{
  "rope_theta": 10000.0,
  "batch_tokens": 65536,
  "doc_mask": false,
  "max_steps": 9923
}
Below are experts of layer 5 (counted from 0) of a mixture-of-experts language model. Rows are named router (the router's row for the expert), gate (a neuron's input weights, with its number), up (a neuron's input weights, with its number) and show model dimensions 0-191. Each number is 500 + 50 x the weight over its row's rms, rounded and kept within 0 to 999. Numbers have three digits each.
After each expert's rows: "gets" lists some tokens that make up at least twice as much of what it gets as of all text; "mostly gets" lists some tokens that are sent to it at least half of the time. This comes from a sample of Wikipedia text that the model never trained on. Tokens count by the router's weight.

# expert 116
router:556480492458492510491575509507497443544537489480560406436455510566430572511515508494511452489462549583432513472486529490401431527583527486605543445409429411475518492452505379465551521545512460543466506473507520430445481463523550490533499508504578516426455535573552548525458462490490500598453433468485445524449517459601554518532487567470563547514414531473512533480582569494388463495544491523469508551527456400478497534431554392534532586438451422527445444542363478435528596504495511392487483527578512488584570554554443542452544556505467463553484578483568486508514475499419486589
gate0:466516593467527503510517464473428621456547522463569520443467481561532505462548438510518413539555459574536469531514576464415465323474476538520487524541533468541488496536468518454596560668581577501553439525490462516517552521390485500508516522426596394496509429502524539577441487520489486402620534525454537488457470483503562470522524545466471542499463459526508542486484475474572450456566484492447543505420534487514540508500503447453569546477479533454522485436448440533503427521434440564570509551537547592432528561453399552517461552490475418422468532451445433465491542484469539573
up0:546488487480546516486450523409449464520515503463483467532444566453505517421509632511485486487506458545375482544501477450518513524538402560491450519412515548455501476535549562451526540450595466467595452530426377515426449477507547516550555516533531495547573467527458536504427585502477516498476507577534434442483548514548495511494570468414441467499490424394510535564537442507378509499398508487520549501558428494492523606501507555476512510547652542451501488512471481495493464476454490390498512552444540484501479515549586413477537429442488493411635507513448451419445404461533520427
gets: ")", "\"", "),", ".", "}", ")."
mostly gets: ")", "),", "\",", "]", "\"", ".\""

# expert 141
router:482447501528464560593489455470551429590612553543581504491409489472464535511532508504463532410418524462478537509393472490541520548510483520490517406562465525541560529424520390549457560457604462557516533472449512456453431540498527576449472525496521468504478509570527468454432565547518484602451469487580588528474524425546576472523522525538463475433452538522495538441439501461474467453549504550457561537579401509531516463479483444438480500434544576546403499455413496578444470564571568410514557571520483450540427603528469467523464574415526466601496478529561563456501456457486463566
gate0:567445480519508520560462395622396490479511454463327462472505505463475497511533657512464461551493460471392472489491527449559551571422506452527510452503578483422525563445556460505456457529499516532455556426526517529453535497437529563529542370452555524470560442598457512490554538469518438447440468528586481563502424499413503529482501476520516482586497483437536473499443573511427568555447533545532497422503492355521497498533483439508502539553472571528503512430499430476534559474440459529564485425527520535469524501429573500523516460381566556446521488529452577515531505519505456486
up0:495523565433547584494425461483501555621455476495505560519428478489483440533457420510567489526548484548507475506514435459502527448534476498501539475564505486512453454565579515597593493445459549461461490530462448452511543535443546611492473576557491474443411559564450462504522476512436526440522501471493525491591560455544567458586405423435547517493463516435530501422471476554547446424573518481474518538542462509471446450495363413468621462446640561527506536531484554408448484507499465429434534506402572430501478612514580483482471553487516462504510409474423533509547472501541451494
gets: "5", "0", "6", "4", "3", "7"
mostly gets: " mm", "%", " Swing", " Majority", " Dan", " cm"

# expert 79
router:487456515465511592469530473472600573557469458467508550518487530518527477557393463455477469526515528570410480553554502543489429527569496473513501566482590504436448490480534471448429509480494461452456479491433494580514497473559575525574512471541488529459408524499472360401588484487434421410551584479472547424503432423498456490487584504483458451518547484561490542457474452507376551534419449541539522398551529509532541530432441595423505440554526487437436549504485534399568446506462548527453501533438520433499601431489496498528453567560543563485456515511542550367502525502535457567
gate0:505462471483474475499571528467438563529578507455394563518480519419496554615504537498504448651531461456428513512466521475471487580520557538506519443468530486481532509512501538590481436436537405455546518549538574450555547510476524573562621470541527491472505510541482518497488447523498452601482582484517538538570522526538563464406430473393406440445467480514505502475500427543478477538585446483471458363524464416492485530501453453520454450520498531555485529477594459553452419474509392478493479555495392455523526510431517532398435520528605541499553512572439599547427510469506492435
up0:441439592466508556436457529428461491477448471536478625537457555516489509439431511460365475499480437339493475522445468468475513573575422538428579551432524500527532556460489485477442543477432455395419568429493457484482464502600500488468489468501407462530566462455500517511548550468534445633438550407538422532481409470405499493485493566451543505440499598478568452479483551520529502526548520558543472520467511485491449503453501457612616501464537514581554525492527583412457597495480477485531556517479489479462508569499459519518487423494491486480511433447523560458524562522453507450
gets: "ing", "ed", "ated", "ating", "ation", "ate"
mostly gets: "ating", "ated", "ized", "ified", "ised", "ted"

# expert 137
router:534526519409419482505512534530414438511458521468439555519549468480491492504571512545490570548533527514590454527415531449667570525561544554537504431441441433477501438440570484488548396498510483518523446451528465594536479535479505397511463463502549463491575486435555480481438536515423538498427555470533485510527427515550509463520479460433557438453469550534607574509423543478566542461538510411509597434443421489542383488596453470457615481465460527479467503478550467527536564525476473462519492530525446542486518461443480461391573545509488465564408482521549536503515472388407454535
gate0:531540435485488633520549448442509512421517484474485522518603502445482562519505505522521495441509420533637543574514603434520509401518489519560557491436433433550521428510472431581505541511596506537491495569422523478404488457542525533555442550546461531541580487562493567570442439512497612535510484515497534435521523579460451497464455473534534459420479507535452482528472526566582532520512460464448454435546521510444578422510518479579525418496396486507478478513441531517545472489549447502469501462464489461402436423567519445567486521462527490527436581367482503485506518470510600363
up0:485475469445434575535590539509523526621417516514429444471491510419460482490382584479470467466565537465480493536539537470439542501462489464541560516391454514582506558556339556530498464424576545521481577535538540456526564513456506468490413490505513493428491432517544575485513431421522532503496410461572462409457533501529477538526439486548575459513597421497516515580540521517553513521552475510536578531601527406514507508507550463488538524466529453490483612474540618498469541475532395479488432455524507552521499477483449472507500498478470477492516621553406475483543577587401533524
gets: " ", "1", "2", "–", "3", " +"
mostly gets: "   ", " −", "     ", "  ", " +", "½"

# expert 13
router:502515488606530513530436535520495563449567441435554417485521545463532480507413473425437522464489552512524571448471508460438551592559458509442460503598481487480576509545507597397544590433543453530460411519499537554386441476426409516548448488463519481482416546452438493522434444451522481426420511505485508532470486496435502548478516541426501641520572540499501524462483623511542474576538524492541558497455413496437550450434548458483456487547563443409541524514523533487474539503470584585471481463483472547457579402533498492564556553527538539463412435481513479543493526504584595543
gate0:494457496537433498566577442506525487410595595571497436500370479488546472505540500499471500464518447475503439402469480502571531556507440559549526527508541529483436531404444513446414543456562514430499520531461552585453483473511426506466511516377545448519533512539476598539557493442455591518425580429499524504540476446435521466534583476416486426507529558435525438412510519469589543541548538556522475537502565404407435503518498465497525524417483469475471466506538432524445515511586546445448538500525512538423642379527430408456475502462517466445505503454509457482424443525507537476
up0:493505445539565453489532495487593517547534545533545493579570521545478478514552505508491420442555557476554486494563482413395403470508488506419549514414445499433647562489526550557622519538548547533502457453470431449482479498516465525550492559557497540582500580459436404429508520565568420494619521527518424481527540441478473546522500477427500544473514453531554577524454514447491389499518490526391455397447537498456609455550557466442494490473488585513417486445497533444512466548522464424525505472560526489564457530529596580602513450516489526516570501451521460576516545450492485547
gets: " by", " to", " with", " from", " of", " for"
mostly gets: " by", " with", " from", " against", " between", " using"

# expert 51
router:542499560473513525579579428473575490526403460588548481544523427560396500534526464505484498472559536505453410396438469448553517557497464527491512460442504579447488439463579427535464430473553476540578513579476517522417433485528560495404464427548456544507568520471491554449469452510482488576480545437549557543504488492517526561512415479491545473445488538462457572533404502493513456503475550484553549486545476462479405495477559483486476548483613518561426458441492495530432387644447551404454550590513509431491474539516487531456573552457492523585437443549590536480492445422544438502
gate0:360441478413572536549503518483449571430467506504439528524539493508554522448540548485511517461503528508466531487591501525511475537548438480517448500470536593517475556529503509479697534586426518514551513458448461561568460428574473534528406537430465514422465547524437527464455500510484500451517552466548420482517514468511503458504419474567565538465503494509532494602513539544565519527572461392454432512455453499433522507462588505531538551455483537474366451468382501543444451528508476446482527570492627566425592495422402563500523491594542506514534467510515481461528483540460441433
up0:459411476534486463507561436621487479517442466547522443455449519470450561487633512460468515598466527410538491484573526415479433455537532431465576549411499449531476421547482446495450553477479467437555456453551546455397524593449492540586586534512493526414390533439575483541527514551468572492479359524563490511473500613467489507485486460459442423458476524460456487546554492508616497473466551541459411471549490390521557520494466542489476435472478473505498416538522489489470474501537438548601469482484427485472535579520537518470434477473442421549531531484502556535585485467510411517
gets: "0", "5", "6", "4", "2", "7"
mostly gets: " million", "^{(", " billion", "year", ")}"

# expert 55
router:556541476524526509587508492515460502493558397415501466453510477447570452538449472373449456596469557494470580500556558549494444448508451509505535541564475536468602442495455548438482502459459458532486527533569544553445418552414501533474483399510436477487486465479488462546448471535504487478503468480581493554573507435473460509494541586534485593579473454483458516473519610509526481619444443452482473562473450463504466572525562554481396462490547446531506510543550515489464427492527591584562477366468466557650560478527490474613547478559494553541467480540423529596470512516567462542
gate0:504420537423553529530515493570458527469424490529509399483349503496463501544475496519475458523507579508422466629517523543513454462552538419529579333542431501508487468520523568563472507608514478508486455460552413494514529506487574435495409612467493473420482504437535492495544470554551442501490573468530611544545568498460408493503494454476407489494475571477519503539488460551529455455560460500453512481524585516529531495405499592463496466511505546530443528555471577460534437465526522590604516508549424440445506504584513468524483465562521487529518489426461421375454473552516427490
up0:444453437443487383449486534556502542473554512479527508562549522547591544578527571493452587512492542466477521499527540397493509460497500517552438491480492505527448492451548445439456389540475508511452474500525620489483488391440486545408599443545424487444605518400522418561581570591471485495456411533524581530470534573461546421510488549511433496393500455504510503496505480516500570442521544505470455488471464506504473475509500472450418565451495449431570556456471487531443588448476593541437484513397503605479494492489574554487547545490424396470491464533498426539499591523515500411
gets: " of", " for", " with", " by", " on", " as"
mostly gets: " for", " With", " with", " using", " featuring", " titled"

# expert 57
router:547416562518413399489544444567470530588445549447441533486453499490440577597506488518450595454516548506473503559482548500573589513547526579463534480543442453467549485457504503528412531555571488529489406479494500530459512541571533542436531572532492508459615449532558384451438522488512477562448554440490512583436488515446518403538467503452540486452474525478489507560485560421575541449557438416487546434473492564608506480544430561453588477418584486504483449554486518568558542534503454465468566587485469488540474523502518539486541545402439463499478563554532570457581546438476425451
gate0:598495432511519581489463523448592490414524501527404520506413494498540561428482529573536523446553507512511570555428507556601584467514424544573417515572472478403567520515459516514446544548484398541525510478564483468538539541616513525476538511584515503521448361525500501457501421493495468549459570490435565473613500552449496518483385485533529430501467512556494498398520478489533447556498522416433427493540474547424520522519533535504592482476538446581503402541451518486428507454539548469403402479503545472473450506592523529572425418512588512481476531453498531480566494497497484481
up0:437512523510569408545524392538492463567547481525435498522517508555501526460478529570535512480440494522597538576508501468544551529560490542536531532479513517582479377479420504513567492537515612530449510574587487477469535586596468561439554423565490565424482431475529521428442467513470430510509552456515451482521435440619498427511430541505516421563402606491415546425544491522525451524544496556547521518492589517486444456416531532511556494472455368538491470412527483426436475540521470396446541475531477451494398482467497479563539458484586485561472525536488540482418539457558505535
gets: " ", "1", "2", "3", "4", "5"
mostly gets: " +", "′", "°", " −", " Pts"

# expert 157
router:557428473516491471524574472464441448508561479509569502559470542496459582602535436585475551472536453475409543582418489574524567484471455489497549393516532469496529487460436483447478543510592460484524520493510430558509509583586473548402465507535485469420582527487514444430456523554441472567496486433482550527499464548546545393575494519435546446368486513461471539451489507526562428389609431490501497503543514537551526532526487451441589475447496516594491558531421507539485497587512511408403482515573440468548461435576512516463546540454513484466499515504546532490404449418418422512
gate0:446492507527441449557465532553491487459541521532438536556493497539566449505450415465535500496509469540487446509486569578491485429428441433481559494498545508514463524554546421525556606489490481470418479468524393436430471509493523538496437327590486434545558537539480434523519476508454533495633523522481534548504611590462511533470486410538536505446593538490471584566560440477495474532612505497534480440453584643487598470495423425522500451498492564462522531554444474504522479504472429448535493568446508512461481483580565571460406558521470453489473490501569455536531422461419467546
up0:558489534452566504388550479412466467487515397454506458424555458526544484469496486505541472509493473483425574530470516506532496425536545479499600532529453437571516524553421492465474547511472522546536561528525392455484462513547406547494513454468431573516551523512597476506495440476420503567475530529613425480479512482524407529464444442551565408508449443525575628606476454516504553555543524565527489509452518624563494392500571510456484489573477470395523432514445399495433495505473483462513534517440504525504577515530514547548523468488481543510430527561407571397482473590538490420
gets: "3", "5", "4", "1", "6", "8"
mostly gets: "′", " (−", "°", " mi", " UTC", " sq"

# expert 131
router:499506556442396458528556495398537433553399428545514586555508509482532497531548566559495513563479500437445497487408528428510477469535483524521512546505571513464552562518437542548526494483432402510515580597443499546594485506416539546552466524521419500505405517405546514421525512576544492523554515429481490521529423406495570459512491474559446465433581501514543447504583452581489443529425555455552567474391556442500480467439458467504471544544586479512459551556434410475552449562494529563501484437510527401547554575543504554497447465520454474555452531554515497563548448495455505388
gate0:477489573509486501581407525413512522523467426502433562514513531474499585477556381458569478413549576496462439512563529523508576515545526504342454577527536469372497441483522465555623487458546407487503473511506493569396569511552539495555570561576511550483497521525521410511535509527582469493481568487484462527452539448495518397512498510519536494511464499485492485514495415459560492461385429559502457485505611584552478557575454475513452555460583523451488560515440455492479401533485484505546512491461551555479473410493523487477436395468531450533391543526460470575502441560513507473
up0:492489536562463430479496545602375493523553532422482478403491575491478452498554525482484502516579529528495472480445563463572453547607497484512480488481545552414520514503581449631592467537487417426552497530486460530519452581373436507520499493457461600477391486514548423484465528414528550493464529512445488509509476401490465383542471557473489575489495426491523476499400622487503484466475393529488507554421496529439563502577537478492512461513423432467542518467556487561432572540462496517565485572517524422462462420553502505430477527524574488573442555469503532567519536525525488422
gets: "th", "k", "on", "o", "ol", "in"
mostly gets: "th", "pan", "rop", " hom", "alm", "stroke"

# expert 54
router:421571431521606582595417451476421615461554505431510528491443511424477410487471428441460508462477471509478544510572569483424492572512575457410487499570490537524518565412446547445548581480562539535519572527486483450443562418402497566542469530518544561609440443442430403561445547533569538481561478516456526509497438462441517500422529501558482556531471494521453616543524529502512486521531509456452494467531444557530551513513493504446433410543536453481469545471517534521448594501483511564536476504506538523425496402436504445504568413506505527422444498508381459527477499522547510467
gate0:461519547420548448437423574506516488535421461515446476511526484567509462510547531534540549519593486520559508475397619512470528476459532502475515496458514457492440490486432579443543471474472509443500574485513546446441559579516575395566466430479493547540488516461521508520485522510595528454427571485556465553542594579511476533453403541565541439433475552460497534489419494523425501500566466450490422562440539525547523424582460489442335398494469471525442508543515431495503433463472390509573518600484561512545552514556428467542478533516531511428582535437526460573520521492489620472
up0:473491486503539596446488481518503517560464538533522470519573436494490447405448514415481520449518500453562558469432487523432432515486528332431547591500540463532479557446417571479448481474499546472500496520552431486554633511501501444456507559473561562512437577447530485535474508449412448446609500526546510510419497463472544518469516491535532474442584430501565645487413475492522477507494447463584436413488572452534529498616464513430523436457557511517428562470454554472533534513434488452557524525558507498527517473558496541515486463594513471488571427540509564526560542561645548506
gets: " that", " as", " with", " which", " to", " where"
mostly gets: " where", " that", " including", " these", " than", " such"

# expert 46
router:466515461510469552507434526498512502534464538541507459494447468349622486440490420449572457359566567492408454473468440466419522586458566490485516442500417498494452555466488443487548538528444466491455473575412439398439529450476499490535416547583557436515454531567509503466463525551438461563473433452533477543503463522599510535513551524479536540447451431602481568514466573512494512499515528592491519465525460514535482535542470519438414448565517450449383421535491431527610552467548560495523497529527520524567534499474494508412503545549483560496424507519477450576461497423383474527
gate0:546455521488459583422457500481470579479434464500483449440474472432537553469447401523480460449496492462499563455542558524535448522460496439463545412513580573461464513506475579549505544507475479457497521466540526537491438482480567574465591496514530465454465525451490627547345484453560434511393534520443472489505476477433512574568535560474533559524619402482493505528419513463617460551482533463546526531449537555498511512447531431506434528471472529556498599574424578531489413470530463451484462417519449499446485439382563463467533480521570508515522523551515539627484621516476551496
up0:524443523506380540519485462489404539492611472535438548416530507530481446451524513460523464476406499532478522538359509514467438515442544453572505486491517620420503583532506465339512535490548485476486503498488525478511484554526529526484527463434453561530437505543489407492515474505508474542487440560491533528461413501517517422551417457493451464512464358490510398482568546478559490431432429502481628445428543446474534419505476531594446532507459391539522521486435428473480515503466505454526567419540533443507571531531544412501493474462539522443485545534459417450405538536420520530
gets: ",", " and", " but", " when", " while", " if"
mostly gets: " but", " when", " while", " if", " However", " because"

# expert 147
router:466468564571505443482493463431471477574542544436527531462482547522461581517574449521463538492485460544445563554411461534543546516460525465563561414532533536630524523447436410470496578535549455526488520470533416523502440600554442602475492573467588424508508517542497460457446523522530471583439530490460534535448509518534565442538550556514516470423425553449502580439407548528510511461500417419480558481550473583531578509514391470452539390418462495545479550465393495534544601546555523461469498567549447524530411457566508490485518506440545447478514561563493506419473453448444445510
gate0:457460415621466388508467499444407509491563479497405465445528496469559508487524414526502478469495504507501563512561502468476503520418588485579437425524529491440548443492542562513455489424526470500476606455515497589606450506554484493417504496500466415526426607537471485477592423463534444451630535485505536541447473563386455463548438490574461518478492537551498445449433505464551485498539520511538420538435376501594464525477461506449478500534513545577567567496489517471502442519584513510468508518513464566579568486461574538483465444600579464531543556518456554480489616505480473529
up0:539584507463508520478500476508522506506527502573443521404464457578508446495422540535499469578586434389485468607479568546502492510441575526512508428491607473547450562569500473582494491479482506495402584571385500535516536541515420478474511499557542413527520534553446437507529507448552470538601450547600519506540506527577563504413536561525564461501481547352547498513525482510569453509560460454408585520471458613554510550496522559435518529442490492536453489515422591457441552472564548516443491492530560486521449419374506579550502495483537507465513467426432460455449490523486498456
gets: " ", ".", "°", "3", "1", "6"
mostly gets: " ±", " ±%", " sq", "sq", " %", "km"

# expert 2
router:572569464446478533504493502529522480518506537497462456608448436407456588461471488486506479418523497509415501483515496593473441564448507498547573513453440407490547543542533455418596496492485448463455451569522421399544467533529412406516436522540549399514528494569511534551503455508477524534455363423562453514473484569533449574526502590427622491519425409547541445421558569518407534432510519549461413526417464507461493541496473506484543469475452529501541457534486480455443534436588530477437478410556497518523500435465432545460561596485516523508511536411522446525544556492469535533
gate0:535540537423465501521537457488547524398477488487355580457539573441417434523524543544500507466506422478538528506581530482495491539523562547628509544506430478494486470445431450512479468471471542557500493522604464499444524492444417519613429513422447565365504489467539560494509419406479559563529538570489512480598446585466516375522544552534495522479436441546501487494569543489448461398451452504489457562652507493458520493442576435525613549542449515511528564537519480485456507455539474429551483538515501424432529470446517522532523477473587538478421497538500489538450477551528486501
up0:538604525448462484470453502561445520415545405637558533422534494407534449453514492565536564483521445561502502493480571477576460446447541602574467460463548477538464526476528447557578543517518508516546554456509501451541482544535503491480515469456443480493592449427542417523472548541560454529528447661507502483488467458506515550550471531463472458577515501613478602556437487557514508496534484484407546464536546544495532526471434568562445497470497568475485481466397560501565471579481494530469479438448476546452451570504554514471488461442478530515372604511461490556408634498528540531
gets: ",", " and", "),", ")", "\"", "\","
mostly gets: "),", "\",", "',", ".,", "\")", ","

# expert 115
router:574563605540378510562536598446580504552535466456516559511485518544512470512469523493456565554464548441484484545543479520467606583535465583478461455564602542443446445504505435563562433493560516541512461564442466569463535445530496414447553459455485566453495596451524549545545441451457468541429490532551542495476532589532533410488504456452551564477475426444543558525454511486551479552491518522536574569478471425514414543498427463477432405455478554505429550513556458572483518541543600517532504512507480464433487429490554545482590475496399415566416435430550535536495530526530482545
gate0:465507508529477416409488462520471523462437523455538435486507498536487617550448627516527483422436485506541448480586530574568515468521503534478475516518545471478491539459555490491552491453519505426469496513430407483491438457525392420517438536492468476426350358527490458511496410510476522524500490499516452571424505433483550530403479419527477464457467457634538432500452436464574470462493502476416485524405516499453493497451564543461542458455440477430536461517554559487547512439404476408609486514595413518562434474525515567409473511508433541462457454561503511567532498483499554537
up0:552556431542501525468538578528434520449579493531539501531553522481432489510462571442532354536492500389483366556543458481566562422560522488575525462494612469415449531431518518556523509567571604421526495448445468512529548505467463594557533462460524463475504534513481489501472501493363523505476435518555466508499485419536500540539460537463484533483468525458543579575471513440467427515540579476509441553483521532455570436496384479458578593569523494459485450468511409496569523497507532566512582425521445514528557503432489501526504443486430487539504474541476438493556466431575629565
gets: "-", "–", " a", " ", " was", "/"
mostly gets: " won", " scored", " played", " earned", "–", " kick"

# expert 76
router:504556468510406487487489579562498519520526613502479479472484455394549544429473459464556589454505459533446456568534466500414425515489538478493505476510521504489454593520514468441564585508438471563428441551417465367512514482441491426420490590550552485545459582555454522569393522519485544525495397510546417582487481454571428595424502521431587522521459521506530581507506537515407536491472524547404503523459529550517574514495521423484445475482497571430483452490430488426459478532551555548525459532561516486491528422497421588469525455465440518489475560481403371502457495485517535528
gate0:527535446522448536537471557586476534522585456460520504486505512495492537505467525496512476487517493552421479548437563484478402546562605513446604481477491513476456417503472476554374454528568493527490477562493546573404577496457577470558440510470514549468569420522478509479479565495520495521432561388433560436481505546502480545504503550469442557563469527462533508508566436488560469565594459437497484587472518578439501443500509513434439453498500482584500552536488400564490463414475482465523476423471475521451530607564432474470538445637449527466644413567545536431534581459475556475
up0:459545383472444574420483490486432535518565477484506491488406492471533438448488500451505423515501559580552566491533602463370478435561554622519484561462514503492414429466514477526550538573482526604508473432546598529515546489475577528512478548553540452558567419471477453477447441536497475431444387415583449515505563537510441555520448490500510422604415486488558494621531571475492463513568486378492495588539457541445504477465406418450439533503445465473483488577469539551502496473504462493495437497563543477508559478490474435478487515510526439509569501541495586510543500555467477540
gets: ",", " and", " but", ";", " or", "),"
mostly gets: " but", "\",", " while", " although", " and", ",\""

# expert 5
router:380543517509552512550394558464497612446533428421527443473490514513552414453410419481465520488504574525457467526517529547428453577483533479457471475550496525482548506486513527477493539431470464505533490531487538566456471530400495562519465425415512507638439506463476402587362499445536448437561483536527423548442513509394535451498545507457514539590523459515458487516485588529497440564521469493510526508389490572512554497480519503541440470584551499576515492496496515503432497450437512526519457417459435545471522389531521451548534456516531541453375512502396467543521520600572524554
gate0:442422437550577497535499558466436456419400561520534598455478501443453498506542487544500403531501526486462426577502469506473512507503532559579510478486522443407464477562513457409458489455385490463457491470451454476500519461418581478558512497498505510483492499461508424431426514453563420488529556514467539425495512484588475443458574451466576577537606469487499483484518505498511422599528463521545381596456532517449546537529566541528435507436505489459502461468532525357620476494410495546530498488493571483484497512627524471557476460355544565566427470501479474582492521452492490485
up0:579479385519457396478490549519577539472582503502539504544427570420450441520554499500484502547526532546561557487513518544521522551513394397531569502565515509525476500470375453517472550569567549515469468469378568559479535523532419578531486493531460506523473516482472449459536562518467453511535531464491542516512487558471539507468477595430524440470446532495476558447442500518491477525465470464438498606544514547387506567430493516439466534481460504522556510477557521569451532568503559410408575519563431600485597423459502601590531520586500590507506442414501471481510539434572565572
gets: " to", " as", " for", " in", " with", " of"
mostly gets: " as", " including", " with", " for", " into", " like"

# expert 16
router:524516486521593548391529553544462520459557591456523484444532549497574510484559572506530600537556584459618508425478427505471567442530473481573443543499476527487484463477515424519510494564468487531452432424559486443535467480400577482499593504478536449481578511525506432436405576465596568519465440515476439484511475456514488461533535455541460538504547561448528495473560436554543529535526508451505569544558568549578449480441574435477575527462432532547594438415453465586401544492542435432581578583457466510555462439476512523469478421518439478449570531419512525466526515560473485479
gate0:516495541492471435489594482462422429524470474475503489598488549538508438452480544519506499501480472412457456539495560498544601417402531532527490522427423494566427526480511504558525463553501452397592455488566527557578564546499521547503490509513478503426524470471565474440527486472466514549438471470545494538534461440579432460479538463464515501546566434530504401411510513510654497409455518519593503487521474553599421463525500452376552517494482522445518467490533597542490451527445483418458509513632607556524473490404535459540502502392437405479571534551457543497557508475539458543
up0:394448500593510454463547505505404492445510425495473493550485502469475535441471444438552544549562476441455480499417531514514557485541514521553591546510432457508534578613471456536522448523515438454575573595468510529486526489467563440434547520547504454552471431436527398483468569538541583461406499541601505546533517475500529509504514435511540505499470482675477490456504526544578522530489494566556482601492532571443455503454431591493566457517421569552501541463523543463508488471435398515424558511544529571563581476436548388440540572548505519527424495455539440559540499514449526519
gets: "\n", "==", ".\"", "\".", "|---|---|---|---", "$."
mostly gets: "|---|---|---|---", "\n", "==", ".\""

# expert 107
router:538506554513536598454579501465576505455606471465496465461547553522557521547551550456466569551558584413575575431440455501479593521542467454552466553486471474433507442408480426444577435474529404466466475529535433567512500494520556466521508496532444511453567474465556492426444566571513489590408413528528468478489511419505450471509581441442501536454503538516437529477531531471499399504476470512509508461588460434587501562526564484426569561454435492552593427464530509565480517473557486398555605560529502495572487468422609521534540426515479496519577539437487565520491478521487431522
gate0:441538466516503491633503487416574563439568495509499539516407480529574498514499445389475498508425503507482503470508546503592453558522532524549473532546505525497435472505536560453558500518517425446469453416469520484473501518446512537379618402529594486511432504506481436490542516472432597379498496514547488446514557438523581452455538509551469526474555541442516480462540507503520518567495440658446490537450510431396388494435434557481563452510473458565554514492434443471570475526507445566513474567555529500490475430580566533427430437492479440481551494444445421457547500457483562545
up0:499479470356560459498446457540554484445533531488552515418474459419514448443456468415456513510499502502533524534539434488544481465516492525581449596600496535528576397476408449455468572460493526369544486470570497473517555532475451454533434572549541374500582434489524555507479510478450478416519497516490535471453517479414463508502555495478540491554445483467577489498538525461498444493484510462541520502456458534475456486420569484471489486492532486530435535574621511455459478480501458470542521464517492361478439499610512567524486521453349521602387477495563556453497509569453447618
gets: "\n", " ·", "{", " MPC", " Success", "″"
mostly gets: " Success", " MPC", "{", "\n", " GD", " ·"

# expert 81
router:499512447579416443476532617493527511539561415432424487445470522489528428446512476538461626510542475495460487529549446488447558584552528563570481508444598508531459437543509432449477420455421515513508399478442519552520479517541515407444483516510508568439534567510518498577546560462514426549497460528532496561435566561559517447463599478465452522445558480465533564612465522508566478475553499566510461539527533440556449509493530434491362454385413558466553525484380599505522556492538549462550501507577526544493529433483432556520492406491416459500459493508560483514494504556540500534
gate0:579471530467477551564443466509545529518507508537539484517443479543465475519436432439518514477472481527433467413418531492453414471511546432551497501494511429538566516454489454510447479513546449555533516390486627519476537497462524514482399497449474507503511458507456507538485511500568516520510514518506496592446446492530576499511607554568453455500427515438435428526538452526498552389570401571506530394438407487507542460534477377385515535516559639469592434496494528485494485499496495490441438475466456499585403526651502516479578448443495590431555509466531389464463499494463453514
up0:558472477487449559511482518512464494481485440449511488535496435493561523543452598470516455473595566464520510459502396565486548534425470550556555485465551585452520476524418594535554469486494500530449488554557523471490471499468470429579393600422612573511423417423505529466553504578564460471553532507461502459574556578477505480466440504484559439560408408411499503409615535438395534544514516537407511409553419524462528548547470490507507429544504461496582548467594518537544556518432551459579450549582533512471546555475465517543540470514542555450495528588526508505548484507520555510
gets: "-", " (", " \"", "–", " ", "/"
mostly gets: " \"", " un", " '", " Un", " “", "—"

# expert 22
router:533511504567518502548462458484391401445463418569486446452484521471427442546539542486537475505514483431498464433454470441549469515503539552505582490448461593426567578452541432566414491531506418489483541538523559620424467531516490482478525500559546490482554451584597464481560502523490480526466452464594553540578503407517470436553477515547573464377439511510446527568505483451568501422510495522551475512551517447444604518417589463497438509388552585461441569489402529530474384520494565465474506494526545504528505529436524479520477439491535514547505565604540424538476452497534434544
gate0:438479561503591557563457512500459540486434548455521505528499410454499476438463457616519491380486445482423512579531437403445529541453556569498551528510477598539487512519515536549494564483426572579465506538535522545483561616404476478456516498510512558527627490510500524516558434511571510513502543496514482584526531489464462496464504530389493385442529563467477591571606491486540557415519502491364470467501589455548554533459496411533551511536439613524520468431427511437532464495457490504468541410426519481496572420491503434536480538472525548473542464436448467525565476502456496468
up0:433494382549623473512401430492517511453446458526512515418527450452487575513537488531535619520500473562533521581470569511568550458459444486543411576588494606566511530470426418479494545547524517512434412486500533524460489584473451602530478488501517486512544388525535497504508541490581544528452457494601568475505405475454415492605533477482492475427435418492482543431410400511540466498554483441543474577516529519499459531525492466531513542435424360468528538461524516494491471521538481468565432449489474527584560493493433417505581530541543559488561438573468495482456488492514495517
gets: "1", "2", "6", "7", "8", "3"
mostly gets: " Mr", " Inc", " Mrs", " Won", " Prize", " Hon"